config.toml
n_layer = 15
d_model = 128
n_experts = 64
experts_per_token = 4
d_expert = 32
d_shared_expert = 128
activation = "swiglu"
moe_layers = [0, 1, 2, 3, 4, 5, 6, 7, 8, 9, 10, 11, 12, 13, 14]
router_score = "softmax"
normalize_top_k = false
routed_scale = 5.54
balance_loss = 0.00362
balance_bias = false
router_z_loss = 0.0001
init_std_router = 0.0349
lr_router = 0.000559
vocab_size = 8632
norm = "rmsnorm"
norm_eps = 1e-05
tie_embeddings = false
optimizer = "muon_variant"
lr = 0.0099
beta1 = 0.9
batch_tokens = 32768
seq_len = 768
train_tokens = 287500000
steps = 8774
dataset = "wikipedia_en"
Below are experts of layer 7 (counted from 0) of a mixture-of-experts language model. Rows are named router (the router's row for the expert), gate (a neuron's input weights, with its number), up (a neuron's input weights, with its number) and show model dimensions 0-127. Each number is 128 + 24 x the weight over its row's rms, rounded and kept within 0 to 255. Numbers have three digits each.
After each expert's rows: "mostly gets" lists some tokens that are sent to it at least half of the time. This comes from a sample of Wikipedia text that the model never trained on.

# expert 32
router:109098137110116131132102185110083131133145139100140137146126125141173122136123120113141128104114121120176126202129126113148114124118136127100165086110117127128139130133149141087167123148139099080113083142116100083117139106124153134141158192086123081179181159145135126129115149119154127113125133098141120122096184116146121163120157123145156091098142085123128115108117125113113127145148
gate1:120159104109136122101118113121153128153079161131116137104162126137106144091116152089140144087128109104140104137088149098144145091143154120146084137147084108133145137107105103130158118152142146123100134141130093176090110122113095092130135154092112156133193156124112101085169142135115108125108086112115124144103118165132144131078110167174126130122133122119173101095123122131103122143091
up1:164145153122093148059138135139124132155123179154107135132141128118129081136086115160146128153122110107157152139170140132126129185151148166118106118076132110125143104153142147174098172109137088108142122150125143071093121111166088162148123137130092170118129126131143124122153133123165145140125106118139119146128117113155096113121146155150107117149141109124137199141124143119152157153110
gate2:139160124114127111129138134118131212133063080104144135162108119117124098082148159163148102123147161123150106144117172112113124164139174080144122125126156120156123145112100082133146139159154119120149116160102154127121117084143113094106125094148152118148138151111149094105122146081171095136133110119117120134133146107123141142137166135158143148128114091140105109120099096147160134147149
up2:095120141128126118171129114159124064106186160109154096102155159198132153160132138113167160116132133163117131080134087166121134103083083140118109109126087107113157124129147137121157130150145146134106137140141117106142134181103159123151136126121111134132122075136157167149128116150112106141120142131154143136142106143085112123120119165082126137125096143139124167130130128132104095098110
gate3:136112156170158111132142109143068122104099126124135124162131129124078084145098106124155141174139166143076173103131091132186113129100132119130098136109122107132159085139169152122138136116169144088125105101093130120157113162132118116129115112176129125119135165112092137115119139120125088139149147124105119168120159121104146109098138132100092135108097134096115132138107128144100128188129
up3:141140143120183123146108102151138126170125123170132129121146174177125144085102142122144155142159117139098121101126104175184121156126142145145084148136086090136151111158151124110104152108143121097143132129122166160125113149110124092125111153155109148087122112140113131096137116128139102105149107164140157166105082170100105145121108107146151131138069112084105140158124110141138111157146
gate4:145158146090100156140151166146117122117080175099115113092127103139133116119106124110165096158126121149105088144144171143099126100122098173078129147148137143135133114151133182131140128125158158141140103135120117130087115096138103150162114128097126118149130117131171081108161135138133103129124084090133107115129121157118104129144130124112161105055113166090141129118116141087143164103128
up4:167162169111096101137084152135088146147148093143118162068099117163150125124114139135151112176142107130140110088127200125130152106138138151109113133156121114164101102149121126127137118135121114122136079140113124128124114113136123147132108158194126153160125115168145104102126146136123164150117069132101124106147121125107127131185136168117146136147140173150166123143118113122107147112106
gate5:162147142134153127150123140165084144144147154131128101137149169147156147111104143125134159132102150115138105162103140129091106121145090155067138103092151124111081120193112125140121141129104102137147107108134162120135116117124109115135154160121137114110078138142103095113080116107152094125130076079171143107103125132139095132153159125160139138161151114117079117100096128167134136153140
up5:152123155148127160165119138154170095131156160175146103161150133081096168103094134104113119104122111087125114113093150111138131100143110177113115111123189119136096096166153167121120143087110144158150112112140138111133107147080129099150123128078121116120120121161134120124099153109179140069155083143142130156139135133123105135150125166133110147142143135092103144121121113149123134140143
gate6:106099108096149098126118163123092147131144104082124099119101091164139108113129120111105141116100150107150120159098115101134114170103130114164117123101150123115110176087129132126125148179150085140142156092157132097152148113145110108120127129141120119141189120120123093100130130123149103142111151081154036131143150110104134146093102106154107120120157146127115100130151153108128099142108
up6:133180142164114133169138096144131118143159155147119162128131125121127191142102088146158142134144123119090114126155120160127157117170134154106109073135128145171100124192121133096083090115110138134105125118153128145123105121094137162104125110114089148116105132128123131177139118144120134107131098148089216159147148107134144128152112110141104124105108110135151114125115121165143121123148
gate7:103130101176121135127113102097110110148121092168104163098143120173137113147131135116141134142083172130141168146116134082134104134139155128071105114156103115121114086120100137115119140099128140127182157116149133106127144126140079142174165160157129148125139137141115149170124135101115121133180097136107133162139120124106098146141169157129143141154152119086085171118134126136104123077123
up7:110100121135131153164149161148127181122074184114136124113126156103111097141123123127115128118077163132170160100159147131127118073133167114115152120102144093113140142099105091101122142169154186100088150121114153129108127109100113129111089145129138137135132108110096138163114114131106093089138110103133149122175114150090142123140139110124134155142129115085070144151136114107142129151125
gate8:124118120120165136145132142106159117125154103135103144124104094107108113123133144125137158138093109068119110080164127160109135126132062105128103130103105090139154160146172144123146123137131165125078079127089148051117129120136101119114091124156139102142162126128120150092093096117160143111147080121103108135124121155133180126100113130096138138115129126125139127099088098097135125140134
up8:142137097111144118093094129144161127145158115121100114139157130121081127121084125109132118186085133107103119170129127129095157108153115098106152148150119137134139113132182144104130150124130139133136110131069111066140177151110124122161157104141106110124131112133137113099154129116125143113109085113135076113120097190085153136135169112089179094145113142090138119138118127135120109118143
mostly gets: ".\"", "years", "century", "\".", "election", "China"

# expert 22
router:083111172106127123126072166123129142166133101116121074135169116161105105148112118133131077107150126096141098142145119120065158154121138093122155095119150149138167102129144123109140106153143131109111107128103118107141099100094169187135145128133128093155116149152119119126121131155121080118127109121142126082111143103145107134110124099146155111119139102156157109137142101111105104137189
gate0:141186199125109154109099150126132143118116149086122103127124153121137126124123145114114096168153135094136061112099143152101071096102099142116151113132074122062129133133091129128142156103139138110102096097125097121127118082140119121108146084114146162120106107129140134151106155128141103158150091108099107119121119114139112119138132147176116108114142118146133119135091145145148122164149
up0:112115113090109095132143111129120117168156165150138165118128100154167120132114137125150145067135125138124160120142104106170148126193140137118119130126146174104152132162137127110176159167136146137131156170131080160118112138109165094142120127173141128162128139117118162168164172149131148120115163138129086101122084146123130162115162114115100124114156143117148110169114111158141107115116
gate1:117126148100129130062153116144100168130104150203150113098134135107161146153139123090120126101156105093144111116168116083109104110149114121150146118108111124120080153140168145116145122141088154106086130146151101113135115128128145153168139119158129125134117184085148085140120132142123096157134133155103134088156128157147097118137131110119133118136112096084139146151128149083099136137096
up1:100173149136110114122051152114140170158136130154131095150093142170087151136153130117121149115110129132142137125110124169171132148147114103112128135116144126119119106162158086154143136140097073200129124100121120125135151057161144110149113124121120119129157133140142121155106147157128114178168166101131135135131161089126104093124124115103109149115118142098139115128155130117146103101131
gate2:138136133123151146057129111120120083098137142101127145118108172145122147120147157132153119120146094135124176136128101147150165148146143117104133117153105139131121143140121135163124141120087115128155135149165131109129106125123165087183146183115166086146105144121106106129112128154108135140149110134112150094087157109109139170125059111138117097135116114126117105132162099127117084098190
up2:165131127097095116182129126141124122147060123137086125139123108126162115122126136115133169175144138150106097140150119160120115151112125096125117153142120143168139099109148142109123125137165124104142144124070132140092144136079098129091128152143083160134170126097114137141144135115140127140124092123175130137213113112123140082145117167098100105136121161121118129125101151105114156134099
gate3:166149127155119172113145137140134137118141123151125127141167127093148101131144160123145129139138157136150155122156097156129157131084121150120146095124138139104137098080189144154126101172092138096127148117161133164131142148064149150155119114138062127143129122147070105112154121112121075158146144138165133120132141132151110093125112089132115131167093161134136106139104135147093156154144
up3:186135146182113126088150163141155144138168155142129103132156114100123118110108137147122073153109184135138134144118100145143092110126122093097108104123132120115125121106135132158160134146119134081121097105108124127086113137108177155105088137118097168098080174118126124114101128132154143128155162145122100085134119130137160131116145134114104130156132149153150156178087114110095151105121
gate4:165115112117101128122153115127094101108149112125082103114157124138124136132116148139126152108143153125162118142137125155097145110139091117164158143115159133164224144112106148135116103134123128103123138088134101083105102144114135149182128148103144136171131145111157084117153120119127145101136145156164133084122131105161066146114106161141151115178143103111155122095116152118143129103145
up4:120148102135131144146158147113109101138129142112131136126147101136107137128114126112138140141125142104114151143153130103127070159131143109095124135106100081143142131147128076165152121111091107139110130120150131163091158124153158155155164135137151074129138128180114107129086130130117189154099159162115125179150144125134111100142127158177129152161124104122165132133152122206110171115135
gate5:135055152121155139131145118125125145109119075119108109158148082131152174135138122166142113148115094095128117108159124145111143124159167096103118090098162114152113128173125118100148133142099167149144105152101124144106137123093140129154112120159129159146135128115124153153143136125153176119145106085060130121140135120078146156088117105148145134119097150110080151133126125100134125161145
up5:103097180123153142128101126153153149114140093162118126148128134122155127132126094125128153159104112112133165084145136156103117149121138104128090104136093124106092138121120137186139135151090096111094124170097120170146185094160082083144129121156143132119102115081126163108090139118123139116100105165129096142135117113139171110136124118109176121113108123097145104134114171137165140142148
gate6:096136145130115133126127156101178144132178107149141088145149123151148107137095140149139115128150125102157133057145108148109150151156125143152109106163113145164157142109130161120129127151135119125080155134118163141154105113131113097138132108143111140200128170101094144090139168099153093121142145142132140172076144133106177170111145134142099103134174128143138127126138134139107117116154
up6:135154129184113089131101093152127127156136177158149095110108103113133188110160106123136085139125106158118117134172120117153147165131108114107123127138099112141089159105149114162109174113131147169133167116112130134110134137139146122115175171132093135141135095139145133159145110124130154171150127135125120145144091119140106139164094081101103114142089127093138151136113105119141177162152
gate7:124116171122131106093097146111141118075130123109118125113115097185119119097134125142135150140146118117132148120164097118131131135131127140119165161118142081155124146113151129164136117161109104103143130157127175138111147145116138178173112122172087096128201113183118141143123108134120125088089119148140128099121120147112149133126121078093128150121092093106171137091160124118119175140137
up7:162141131142110137116110164128125134181119152119113119127150115130121121098163139137128129114104120110158132115129163139128124136131094110098100126115107107096148108150176083134132114126092087134095096120094160150085140155161135120103101144121119108123101145174126139098158076105111163177096159152112106150121114116178106113126152156108114115110138169109167102102145154114120106145055
mostly gets: "pl", "pre", "dr", "fl", "cr", "tr"

# expert 50
router:131131140123144115117090173159104112171152122136124085127137161111176139154101130081099101073112166128114089156123118131107123138109144130102133097129112138111128107131176138103119145150116110108093139128120125111117138092137145133135149153095104107154160142150081174159112149135158107076147169132131137088139140109140110143096174119129150104100096109139119107088108120127112127164183
gate0:159141119118120132114116116088125122080149132133130167106144138109151149121153176110142160145099129139136106116138130142143082112105116140154118122140103090110152129126143130141129100113116130148049115102116147105113150128166167208113120170092086088166146071120159118118109143157155153150154141152136117138083093115155128148136107115107106123090151114146149143108145126151102118122130
up0:140127185094126106143145133142115134156135114124101122091146126171124120135107108142105191117149115121139134094102146136125164111101106091153082122102125192117128145129115063098107154147142094154165147159131133117139104119119130148123119169155164161089096151142131144107071142117140152128130077143127122083116125166122125150077116118141168134161141136113140138155139105126131111130112
gate1:086147082157148167145106173187152098158153098135123123193139118142147159121115115177165110154117159145151159087137072100090104129108140131094121105154166149139122144139154106123115171109138149101116147121145115139138139138110099153168136129126097154125146142104117128146151116135137135123129167144117096107173108144103142139076152104139103114117117145140097118101113111126109126133108
up1:072135139123140136146100138144131108145179115159156135115123107131141130175141118170131107080112100167097103136126113097128105090114109160108104123124113148156123126145125144135122105115103151106086125108088157130112177099132123154112192131129097119135170174125118139154139161155140146128122101118098092095119133098137101134070134150147185124124118134138173129092129110134087122108142
gate2:110134172146126121168122136175116065120164116086096132131126080136095111100124148110167140155136127128117093130078127134137123169113097184137106095134160110141118089137126113129129119074141106122132083156124184118118079128107148133097103120157147144128117114176132136161123115107165139119110103128119133082134105123141085131111146134147130156122148153152114134121148127100103107160155
up2:111104113131150110176109144201162158120148122138163134135159122130142136140084139147160148185151131168138146142141148137126118117117095101129158138130147145124125107144094121118152166108139123123147148127169079167131135172123192103128131093127113164150139120123149147104121122145125124133089155149119135127096141107117093121127150118138186092105150088139144129125160085160095164137116
gate3:152121126158138094140143105171144137115110141118076115086130083098160096119098133106149117136132126152139118087139117135140172145141129176183109129171116119110074081142104087115132125126162129129137182144164092091108158144116145153129152118187121118143105126115118156121101150106122149099124129107117159124083167115124122119145134116110141123112114094143126107114105133162119144137070
up3:113125123108143130154154146138116150154130123132130135142100123097148167161151049119128125101102124124110115140153129086120111098120109115132093123077141173097160149139113128117151134138069125117094108118130146165123112114149140110090146141129128114082123115160170120111133136131138128169134101138142065148159109137075076150086111108090156107149103156103116156124102150101131134136104
gate4:181186106104138121128109134165128160148127120143110104158130113168117153151118099116160124089159146115112165205139135103126150099105144143143144136140122127126143117112139157128113121137125091159119125164119098112181150149161130106136075124141124120112126192150114123067147105132165133118102131113088111120115136146120136095130075146137147140091104111129141133120140167138105117166110
up4:130098149103097092133126118089126172152150161109147163134098161094123085105186105147105140140145124113154132124125119177180100128125134138113118115112140083158147104157122152096126136126138130105139127106124127126139083082101117107087151125116122086141131144115103066133119154105140165136109083127091146121106148143152141128131114129115118135114157106102165111136134170088086164156128
gate5:100146098136129138126127103129103121077139110135161149101203126161125122162139136125129135119096114117132101130175115122128122115102081157129155113114105133105128093076100165121130118067123131133109085144125147090161144159136116168107155115134147121085124147144124130137170118131114102123095113084147105164105138131127115131125128122173117111086146137170123150088163106172156110113100
up5:151173159113141098111146096132125107085153110110125152112123134154109115152124132093095156126081113114134099123144131138134152160077120181156125106124100153127123088075156128135149115129143123141067103120132129110134166165130118104130101110095147163140164117132074162152115083179146116132125104133101126129108096108135127160130126148141131102113117109142137113076157135174126155109156
gate6:129126093187134162121115124123085096113125149134123117108134148108115112108137152125033113144113139122101126146109106086133137138144123163136147155116117145085134091095152134125123133118073167112122115143114143145140149085125088170113088108142151158152165114129126150170136133159099093146140111138150138115116156179127125098126112152108133109090125146164135098095154135137108119136084
up6:159126123111141132146114115110116117155158117126136112100109141176103127155110122146170120149141110102120154120184114155121134135121082124086101146126152129189162156132130162113140127099142126139138166150131109108087178157127139102115121167134107166074093177139120113095138129168107142125120094093118132115114098152090135117100130115109157163135103118103120134131137118121202120107165
gate7:161141124124138143101105154145110170129079124126129170128129121097093129141114126116103110123144169091124133144079134116178138124154149134112095150138142100083155172084115135086101145099091150137155136098123127169106175113112127088122134139168129148172125148158115104126110124146125166152178117112160134112112139104130122134115098130110118090087088135140114072117153143122125129104100
up7:143123130151115121115139142082069160097103090141112118153157097110115117115129134142175160104097128137122134128137174104139130162105133086126179102106141142112112122100131140187110132160136142094152115127130134074091115143123143178125128135091125102139105117102133138109147130131111125110171163138126095132129139151105111160162097129166073123154162082116135156113153127135142136180118
mostly gets: ", ", "), ", "who ", "\", ", "., ", "which "

# expert 6
router:135128148142128128145071120144094068160139133131126092122146150142130160142130134117141124134121150105131099188135082100080155170091120115101150090083146177100153110178142114116169149122090106106104128157094109111089107130108131137115178119107123096126142127125143137143091134134149132117176169139160121128125143112149131158133156108085118126109148134140129141111144126087121110108157
gate0:096117134094145159120112118127119094106102115124146150082181160137125166111174130152110131107124170128072124158120150105109149141111094101105119121101143129123095101123160141066138145153125098132043106094143128142160084153093140130075106146140105112133113110125134119117134121114184113082122127128120111102126130138083123110125122107151133108125154126142146153115149108100143143127130
up0:094132148147111144170139130132154157125129095101115134171141106137132121107154142116107126141132125143125142071128127108145123108117123120184073150121133134152130104099145100125097157158099157137120189127145129088103104143119135075146138098147169171137085105142168110100122112124099145101152113172159147136113137112130116079126124155093079121121131144145135183120139106130112155153094
gate1:117115138153105124105158140129100146157144150131109139138113143170152104132155116077161106106110117129124086140130137115151144160133153080117124133118151133098089144089114130124148120085110107155132106101140136080177121144114132159157153114107127125127175107147098091177133154149102077100130120119100113073092166121151150140139113088134098120126135135104085101152126161118117074114139
up1:126089131182113130136131130175099132122156163131095136120114091111154105073153113074127140130085125171123130137157083114146134121149125138114072131150157113109119154124116129162125149125116163141116152119110128119146140139118160152182166139133161176093189112139122107164145127128117115127130073111113154131108128076141137141127133128134099123160100133090122127157144130141085113161144
gate2:123112173159144141133102101156100097138113160114152149085131080128160099161098125151132154102113140150147127096104139134131191122112100138124160108073107117136151179159132130175145117153106144148119128122123135141113136117137128140127115125119147131160130094084133160168122138159124098146134128112117086084154100114137099104121084167110168146167177128117162114105112154106128142144144
up2:155087160115120137156118114128152129139182115114149124128074172148124131108123084137141119175156127104180144110101094104148146200109111100125147098159170101150153137118118111142100119150123147126115152104095100125141132117110127103145136125140131146100115133138164120144104092093141144157094100097167119155127110154127124122160162131136144110143133164115178135098133111167126118178149
gate3:132125129119155182141078125132128131132155162145151085135102130128112112156171093087137129145116131084140131117139134098127160104145151117141092141195122112121136140144130106141102103131158137127122137147107163101167170117112117167134089076150182128119136128126137132081140117143100103153094164077137127181164118115157133082152103135118112104143117148159147134161151125121124126112140
up3:106130119126087104112118117125122153173126096125152132159136126155132122133115140110164132154138114149108091126107189132121093142117107129097140154105131134085135100125168105100085107154115111149119183176175126132109084138142142136103105155117144106163109121130142072095116105135090122110139083132111105133169163084127118182125114103138116166111124133109133106098167124160111123155150
gate4:131126123119116117102084137141128157106137135163116106086160110102127118079129106095126131152140130128089121114107138147136146081145125121146133107144094102078097131156118177131126162125146093157162133091119117147104140121137064121097108165111119140159161173118153115100064127132124132128160126145143165141134141192130179144150133126161128157085129133105102108094122143131120132127099
up4:092076152134100102131154135161116155098120180127145139134134170136118101111122113144123121160152142126163141162126084160104158105172108148142166120108099101102147125129151079140108123130116113092156141107148136137150109147094097168177128123117133135165118152158140132178130095142116119142155117127142162168156155136132065164174128100141095135142140145135126124123085128133132139120099
gate5:143067146093105141102145123114133101119150118129136157099151150122150108139127136144117150103165149122122128130155121097118168137147102131088170099161130149088113080142135133129097121129125105108119084144106145153111128129111128106142123163177140135085116120151141063142128175150114147152066106109157092124132106135152150157155163071161096118122161115148116137130089128140143106111123
up5:097103125135144098160122093140104145168175157126190145135112171131136149097108143156133100149137157148079098060133117148129150149149178124125159107112127126080108133103140102121110130142139130094187130128153153144143108136107108127172114095088116134107143100122119128133121160144095174128139141113165148126096121162106102160120131116124127114107098138098104141146156113156125154103130
gate6:102103147135178125135113107165161143110138122122100148127102148147112128108111089089142103153106129094093109115156103105053140115093153150135151144123131152124151124128087125112143086129146132131133148136141107106105112144130105117157118088122161149121119136124151131142091130167116128166137110126159124094133127152133124136138121148102116163100066115182155170079154135129117159189099
up6:103112162150167172070118123149128128106087106121127141125093113131094146102158121114139143127135113095133107101115087139100162148137119123126140099135162129142172138103139128136128095120109120079130162076120140124099084163120101135130071122097167161128118182154131100136136164148153140162078130126161090166122135126161142134140121152105097157131119114108139144123159105111106140156106
gate7:108144141141130128140070123120135098115129153111118147132144126111155132105133154151165145135150126170115090098166124112137100143114140179139177141109170147108143086171174150124108127107126099100151121163117122117086166102086135147132128114120084124197137121100114151121080122189122166140107149140165125114145130095124103171157130129127139104119119133122095145126137119098153134101110
up7:140163129158086144134113128153125130155146131148110129135114138134157136099170163104147140163161141147119089083123118079127125111130125163102150094087149169120154092088133129174097084134095176115182112145111128154116168136102136141151123132134111099152112121133099110125131104157152135128107164155143119122159144105104109165163102155147076109108125128127091155140122131119117081106124
mostly gets: "He ", "he ", "It ", "she ", "She ", "This "

# expert 37
router:066149129132101110110093140152118138122137112100138131095176131148130144151141084117134108130129128062178120156152146092129143113139114117137157118122133127144161115139160103099132103165160119132083116125116108123141113081128126123116149120125099094152157145163100133132121145153129065130130144128180135092100200126115116135136127110128160125123115120124188089102141091112141120148161
gate0:103094167112162139130096169114130175092147121154135125089105131112146111108124118108116159183150144132141143163128135109124126095126087125107128117110113136145131149069125128101145110132131145103098125143107061106121117136164163111120130100106147187131079119137102131098085109129114123102115116092157141112140161118097167162133115125148078123122103139121145111136114167173136089110145
up0:162111100129136161113129100135081129112169123149097127141138099124121137146160152111119125141145117132129131135090105103099137083117108125120117123130112089145120108127144116088104172098106156122067147108150098159075146166137123127121124107140104164132124113194104103181165129114137113170166144120141170127084159146175134118114146099111105118099149118112134107145119146158114165133100
gate1:137112103132042117112134133121100113129146119116172137121167110122125183125106120130129127119109143137125132138160128109122133120147144095118102126137109126131128113129095112105130162062147136123103079137114067127132186134120091161128146154136121131117121128160166155132188122095151133143130105128158118120174114111139090133156138124092102092132110096112108139117147163114097115183096
up1:103112096126197122129154085141133129104110109145132127152131118111126083171111158134169158154187132147140144128129122140144111144128120100138170158151179135159122150113175129162135136161130147163137118122134171071127131119157163129111105159111158101124146141139089102153137116100111152089151139090091146148110132086145149095128144119109111160087139158114126087134131104127136131124136
gate2:138137155101135110139137104136127150133155123137084096106114133168137090124138107128143163143175140132139113108169126147130169155115108089091171130114119168161089107147159146111123140099124118101095125119150142148098114119125142164092148158139112116160182103158168134124125131099128107116106087158112064165133151087111128102138135100119164162143129144113090099131140167141132159142102
up2:069110106109134119159144102148144095136112134146152139104106145098167127148094111091169105125106102149120149188146108133152103113133105160143130116121145120132120118134105083121122152099102160100141118112087124163101122098094130131120107137126145100138098169125118148180126114164133122112140134102141118117127162120103169102138121126173048127138128124115145128156157138122134189168108
gate3:096133142131098114097139107161106080109129103113091139093139138123159161136104140115148115125157106119144126148101162087166087139167108122158102099096116123143145173104103068087102182117126109099138154139104162139156151171142108112112114153146143096142091120171128127118156132082142106112116181118156140135133130149131130138126109133110097144164119125132147111136102163089143140108144
up3:098135113136121124125161135107068107120064102145112128134156114093132102119126138153149130180135097133137157130097163111094118149140108134147143154139142105136173120099175124076159125142134131084130123179130130118146169166142091128094096154093132071157107155139104137142089108123120146138105165121129152138154144138151106122161099179157121104130139134127142114120112170124153137127136
gate4:157160135163124133084145143084141100133099092172167123131158155129124144161138163167115094137116126101141125124148115131142116149144177125176123151123158123126131078130145189126162092153140149132102067136129100096122169114139136131155093127109160105117141111137123127089127133149119140097124114168105117096120176145140121126140110118120120144170143141134111073129079142110121157107133
up4:120155100116129157120101140119145068129180148157158126132150165105151099100115139111174110138133129129095125154143166118144102131116136093144117178159066106118132133110166098129147138114159081146122102142119077109148096123150186105146090109184139164148127129091115139145142164113108127114122115144156116166141116128156124148147135148113144140125104099156139135147125166150147112117146
gate5:142150128136105112130134124116100163140116148142168084107094179116165096172088140154134125117116119126145152145119107146142171124106119177143142081111112176122149097089113136138134122129096155157139090100131146094121092147122149136150096148117150135098126108082128116160134114140133124115082138128102142141053129106141143089138149123154122122160158136141188106105118096124145149122145
up5:108077124136109123157116138102136130128103136091089141098111159123134128133126094140129109128142148141119124125145134147140121121155135165128121161163127109156099118149063126114109118119159104111119100149123146141129079063119145113130133123147114121074149118113136163172173140133141159155093142118155133133151129144151122093119131134145126137069161173147114144088149098162107092058163
gate6:078171142152152092091122158102134128098141147150103166126168111116156107119157157080129083078107109140156090127184145139114126142084180143112149098135149143103119111124149196131112129146147155164131143104118145134160104129148126117097145135163121153129106128145112099135093125142123119123121114138110119126159129105155136110141107132127121127126126074142147117125123091140166150096079
up6:155103125141148124093127098127130152136112081147074139124126116099148136085198106112124175126139155109141112165119114111114072111134082109171144155146106153103089119129157142144110131118164140157145094082103090131133148122098148148131169163132088080127139131105156137090133130146099110120123127137113119135183123139105154122144082124127134128138157107121147101128145096115152151139122
gate7:149116098134123137106163145174125115093110100137106101099137158118104143102160114132096112157106140141165197164147138066176099075128121124130138129089140095135124116128146113109129141125129132167103094151164074131168136135105155152165105124151104102104136137120103117130100158136131129117149148123159139116126094150111131092149135119115185091154151115119107113130115123178133118117145
up7:100153154090138129155152138112124141173156140051132159168157144106109137146159105119134176070110125148122122114104124109082144142147097140144130143168071111154132140116133098141146149073131113100123153113084123159105130131143161097146111154145132165136118097163105128147130126121118195144104125127116096102151124148130120150104158150114143114145114126132091132128140145116098147148146
mostly gets: "tion", "amm", "order", "employ", "govern", "sion"

# expert 38
router:127101163085170138133123138130133104131103109129125144120125149129128157167128108093121118115105138111151101117173114105134158144118151081122150109108125150097129081164136138137141132147119133077099096142109099090080108105117170125119166147094115101153137129131123164133122144175156132090159144141152135107072134077174108139109138112120126075092100124120122129080169119103116129149143
gate0:071101116152118122129085119144132153141117128100156159144081109133104134120141118132170159117141099088147108122163138124098113123153147158130110139162146110186139141172119083121134141081121104106105097121117131132099123117132096116090159148138117106148115142126144120086050159131163118137159093119159088126119120147115092122104127097160149104137136087098126134111167113137117157144120
up0:087138145130120105144180158114070168113125152138141159163096144147132137115140104074142147151111158142148141088117117126144117142158082131147176131094124157172123121125130086116155161092107078142123142108125134141090126117130148161148124163115152068108150110154164172125098121127136164115111118125129116113127133144124081130163128119145096125123126110146145116122149117097145174135091
gate1:113129112109086141106147154085106123130099112106119107152123157089121148091095140103116145125165134091136106127151132108118158114134118146076084105120112112122111138110142113128115163156130103133117130088121171137140111132121164114154140132106120177091157149183124141125158105153139105140145126161142106138127081143103132186117074163156105080139116118101161161149130175105141126103147
up1:120106094118153134129124097142187127124143149127147147112090094120112121152138132145150123114145130089173173120133151137122121122137127129142106160131113155110108170183117151115132145102161126112161137191142137133148152136105145106133143110134169130153157108140064116171145084127146146129113146104097111189137138100127123091113178111128126137128159119112155115087101135166105132151177
gate2:154090101127117116163108113115151120111156162144176138113135125127117113131112107150138109115110137160089207120115117115094129120100135099134142105100135131127102139105136094088139135125113118082168123157123110142126154166150126161144114130124112125102187135134157180120138148102119143127111148183090121093142104121118149183152123114105168120117144146135188126139124108121083121130175
up2:103105086123124118131155120140095160118064102092119108139134120120108138101148113128165108141106147120158133128144143137182131147123134102103157169114140134125163100163112134117134092170163105136145126126157135119134099142142125129131144115091116137139096127111119123128134115151079091122174089098154126110096138157137141117156162073130079173110107088114065126122157138118177136149111
gate3:116144120114157140142148132090144104114167142158079094146169112125165150120157143146160102146081117137089130122132127138137091154157087112175143118110128152124131141129132093113120108135126159141135156169143153073095108173104119116158122138113136173102114161131090176098110143115112126146137180155111141123107164149137132110121187143120140125135124158114085139111165157132131117098112
up3:102079158124090136092126107125169149120148140129099131161135121103166152161141156103138130112153100096102155108106112130149125095119109124145129136124117108106064079114120112128152141126141093143109086139148098142114144142194102150170131140096172129148153183112133120106149112137182130110097114125111124167106132135116123132116136139108115176093101100110108097123162140137085131121122
gate4:136111102097115112127115119073119168115129137094118109149120152114099103127124074109121144120123141099143118128114146133141164086102142126159110138093182101145155085126148125160129099143141117120111125127162156140125127117186090120154085108159122089154137148183115122136122145108106113142108119132125154107126120116089157134119121130172137098149139089180171079150100166145089144113132
up4:106164091124131112161124124129124161121123080135158133133173099122135117088157145155155123133094153093145109186174113099146098120137155136117135133144093117169137166147108141116133107105143157172157124051125111093099098100128143107100186147144102126121136118140157126131146129157126096108110154112176152101126177136137115116162124129122108134104111145122124152119155095126139101148126
gate5:074105151135143109106122144140098101172119098110148114094149086149136169094111134117132095111101119144133121133129169151134178133138154121095131127162112129158128121092174148202145119164163096120113107108115128095119116135108131123115111116155103132172149136112155143112129129144101128136124115108150132149124137144066099141105091110086126117126136191114153169105129089123129131116097
up5:114149151166101120138124168165105156128158193102152090105120162089138095146137099120141163138104152117147092147138072121106130137161130147145108123126170108087104143126124073072117157174105153150153134158138114175130096123155093122177130141113136129128138141157120124116145115120156094101148134125149119138129118113165117095100125146135103109144126129143136123107140169096110151138107
gate6:145104086113116129154134130088148137108146114118135123111122122116119081117141124133136122131105115150163086149135168126136172130162149151114132128087096120134152091100165158152113107132092134122155120146145120134075121107175108101135130108133145091174134143136099162124118122124122120137122159154144092137110120129102110104105156109157106069149070180123147117128186114079129151087152
up6:132162163168118168119131148131168135124125129163127151125118157168138160162129165125148127100131130171156110137176110139103177084124097085131150101071119112171113148139133093111141123118144102089103120090129110132117145155114146150142131154116101151170139092140128107152146100060178139147118141142124096153145137141152121138136160119112094134160121125098138127148155136125130092155122
gate7:142120170115086113138142101130157158144105132119133163105128155114158078118131129075083114097138087163147142103163129094133149168146154128134124176121108114103100139129140131107145122129137098121097135145109128111103184147105187129137138151182149151084128154102108099124125140147161109144134104125109146116155112060127121111122150117117116125150149157089129162079126111117129108121142
up7:123127129149137109162120144134132095127143118120159143113142076135125152130173138120170114173139135081111098128082161154141145088120110168083162129146129160121158138119123122151122139121149134145150146080107107129108083125153095156151060130124141127165087114140133142131116096115078109125131147106149118139122195200129125147112131120166134135125160147130121110153150107154130137141117
mostly gets: "his ", "American ", "new ", "British ", "same ", "this "